Experts of a small language model: 8905 steps.
Below are experts of layer 6 (counted from 0) of a mixture-of-experts language model. Rows are named router (the router's row for the expert), up (a neuron's input weights, with its number), down (a neuron's output weights, with its number) and show model dimensions 0-127. Each number is 128 + 32 x the weight over its row's rms, rounded and kept within 0 to 255. Numbers have three digits each.
After each expert's rows: a language model's description of what the expert responds to. This comes from a sample of Wikipedia text that the model never trained on.

# expert 39
router:107175121132145086140091103162171100055133137103109143069150076116126103128069099081076098125113173127104169152135149158145102144152092120055145081150102131146188079070078090122149109133144109122110183164129133112129093140100145132112165154073142186096087142118131156213151155103114085110159106094179114135079130138169097174120156142127131144090112165133124135101203137104198124113091
up0:170116127120156075173149139105118107171137136124137099104145104163065120105154184119165135116174181081155162140180133140108095078162103061141150071129151059134158106153192141040088118126076084179134186152168088138145152086134134151080162137180119131149133123156151126131114125181087170114165079122124182097167078129134115126114153123128186149118149145131117151049118137140153158127121
down0:149144138092172102113112122148164171110137120088092165108111153139143119094124134145125160115133160123146109114119099201136133144127114110138138110151131105131179123085089115213137135105149157139182179154172120102121109143108137152115090126186100145121044111117105116160227118157126149100114153121100036120171130122040159080142093158131105178097089140119050094187132128157157101110060
It responds to: Unit abbreviations after numbers such as m, km, ft, mm, kg, plus word-ending pieces like yards, voyage, mouse.

# expert 18
router:129144095169132113161161088151128117111121106161087123174070124102082137096109122078122118172046194074110126122138165094137107139133103102113106095146108141175178129119074083168145166120086099132112148117108090120106107180096111108039140133100110094077129139105121089117126114066169112151115169129186125115088115056179102122101153126148172117147102123147134191109230136128108120168113
up0:076062113177094112104095104178127127106155127107100183027143143151150143096115154131091135125150117078103187144095160097135129064059102112086126123064181095135097151159170146083130153107184101083161141165117127095144143193112150118105105074116144174079165156091124097031090143130092091122107165177128129154123121116137116119130155151157118146107126139100125148123119147127110110133189
down0:171131218094140095071093114138149158135106085103135107121074140101155111080170149150189119123133178114108130161168152185138174095126103178157138078125107105147138145169076119130131088159041138128173102156155182163123105114116134193118142200155123133130110144134122130064150098117114115077147103091157149132136099147152155150101092081091117145105141079159172184179110123184165118136099
It responds to: Last pieces that end a word, often before punctuation, such as -ation, -ity, -ouse, and place words like England, City, League.

# expert 23
router:146154102133148124128114113166157111136147102158124113090114092089118113145075128106116143169080145141110128144125077136119180110149078058118078133138163102143122128158074076153112105097157053142107120126151125109167123151102137124131168222095126118057114142134132167226143193088145065183151096118177121073092169126143129119139137138117125146065127132138117185120156140160169067096180
up1:185086114123106105178110069174128139118159126167075097126133075166192088105099075133143170141164109211107179105249125109170120152131111096123084076107150112154170092140108159132139110159127073136125098171096084081118105134163127144093154142090129060152099120137164115152139148073145117133138122120092140123078120141090170114110136162198109110144123105111145114117117143147134187148132
down1:057132102114201122146173175135117109101103125056147157175160112119157101145151120098097126159131108165110084176150149168120179128205128128158128151175149111155104207077138137154095160136046208131148157070132109165113147128149109153076092104114149133130128194084135133122109103129115191132094123103071147135179094138183139151156115105183151109094132152131125122172107142103101124129156
It responds to: Entries in wiki tables on elections, sports results and track lists, such as Win, Total, Votes, MF, percentages and digits.

# expert 56
router:116167082179223110153131092124124103068132125140138126104165118076114114123095113098068149164044140141140129075155092156149143131166123110077102107167107144218157131098160123158132154126138137122162166131109127126151113118118151091101197120101141116127112140091145133203129174136148117115076131132162072154060149100177095181107163122118120159096131153162132133100196147186186109137104
up0:138152136084093156159149189086107123090052123111076118157090139166124110162131145150087144121158096107109150115113148139108096161126159107111096094134118104133157145128147084196104135169143146156076143099111146135081090098153079140141204164123155172143151156166111172154107086146119154132092087040066185099126128173139109097117113134117079124115101155096180203140120183124056115089134
down0:093175191148142072141145112151127115126161141095096142108133120154162106151174086210089098194086151118095104170111114136127132158133100194097172131133135160112109196087171161174091122128113142122122122121104153120137078087175100092144138110197120109153173145075144143181116121163091098136079055126167127178151127162154116106132140138076127138187115153157147133135124198195151152103101
It responds to: Final pieces of place names and surnames like -ington, -ford, -ham, -ville, -ley, -burg, usually followed by a space.

# expert 21
router:121153099166161118132136087164156123116149175178077124107117103095082132080101152096125139157099197088126140103146156102125137119181141116093121111089108194172125067157095129134141132125101087160103163144079075131189102135122108095112158106145185112130098137112087110143105158075125130084154172143178139118160123030102138111162082144129178096125132117194077222094168158130114116113114
up1:093134104068108091112065145130161120145126187140147101136186118097111157150102089111158158119148136118145114125157167150186149041153150164154111129126079133153172088149079131155156104124148055175076140134106125135095126158073142121058123137145154041138164166176127159142143138110127168079125162129163102098176156120107135216129099130092157096136099151093137089154147161147076135105172
down1:166111129157130106140163181161097152156114089124145156119089161125093146185134157101121122168140068081163101148137180120106117161126122105173109193099120131129083103142185108068168112174151122108104155165175134105137111098116186028107116117125120105113153160134112105116116132167103202071119163142090062151129160103100104145070069139172182106071140169110101118108081138160099123099115
It responds to: Word-final pieces ending in s such as es, s, as, ts, os that close plurals and names: assaults, commands, Santos.

# expert 42
router:092131098170118115186148069164127105132136151141034130143067083091087156129105136113098113146015171112144120128171171083136147094164131086114118115105131085122121125140072143147143177122149116110186149123132055110148130154100100096073177092127122110062105115152137085153113162103183134138128152139137126086126097083140100125132116144161123144098137134155125224104178179139101115144119
up0:123100144098163104106141134118143087086181179124131105120088114126101165098123122114109152088045162085221139141103114118071134051087187136131117131062157113157146141090100125155149136129180125059140152086046114129114134159096190150111174127157085126101109129122145112152116113131142159103149096112158096113139129115138134100110103055134079179137144136135119147206172122099069144173130
down0:131214074073115204144100098140104090150147141139082103094078128139130152103158110158169135147150134141137124119143171134113179178118113125159132086120105137067140116163152144081151102161112087157119125125141157126135107098078121149064141153089151088101115126110097200149112124103138178202063089100127082084158105135131118153144137189121091163135072140192118118072159160165119074100101
It responds to: Last digit of years and figures in infoboxes, lists and tables, such as 196|8, 201|5, 202|4, plus closing brackets.

# expert 34
router:136176091166152157154057158105147074082093147135159068158069149140096111094138144100086101145100172128093162147143091150141136090105141127105145108114119171168111114144095160150115148145091121067196135095146092127150134115137125108099174144117185092054116149158133192191123137130078109147119173083178089117112130038136131158101120146091103129112088135133108212096145156129152090136158
up0:089133164162130086140142102132229171146142151106149118112184170169141161138141189115062115111160122137096197147072080076151085090158155098120092098146138099144220098122145147131128155104116137147099077100100148139141162149121125133152122113164118118160121153111125142037095125059134156142070152138163140131170149149180141150097123138148154140155131089080110186174077117100127149113137
down0:188157177143151105131171094085108138118149075135105187138120152151146119183105133117127177157114136183103146068107110162101106125093160147198112143059093088107150184072107108165141155092080113131076077119163152139089097137106151113137131136130108092033111137117068170086106166142130054111133148092113103114121106110114115135166152138131120127165088155172071106167127133063119156103102
It responds to: The first three digits of four-digit years in dates and ranges, such as 198 in 1980, 201 in 2013, 190 in 1908.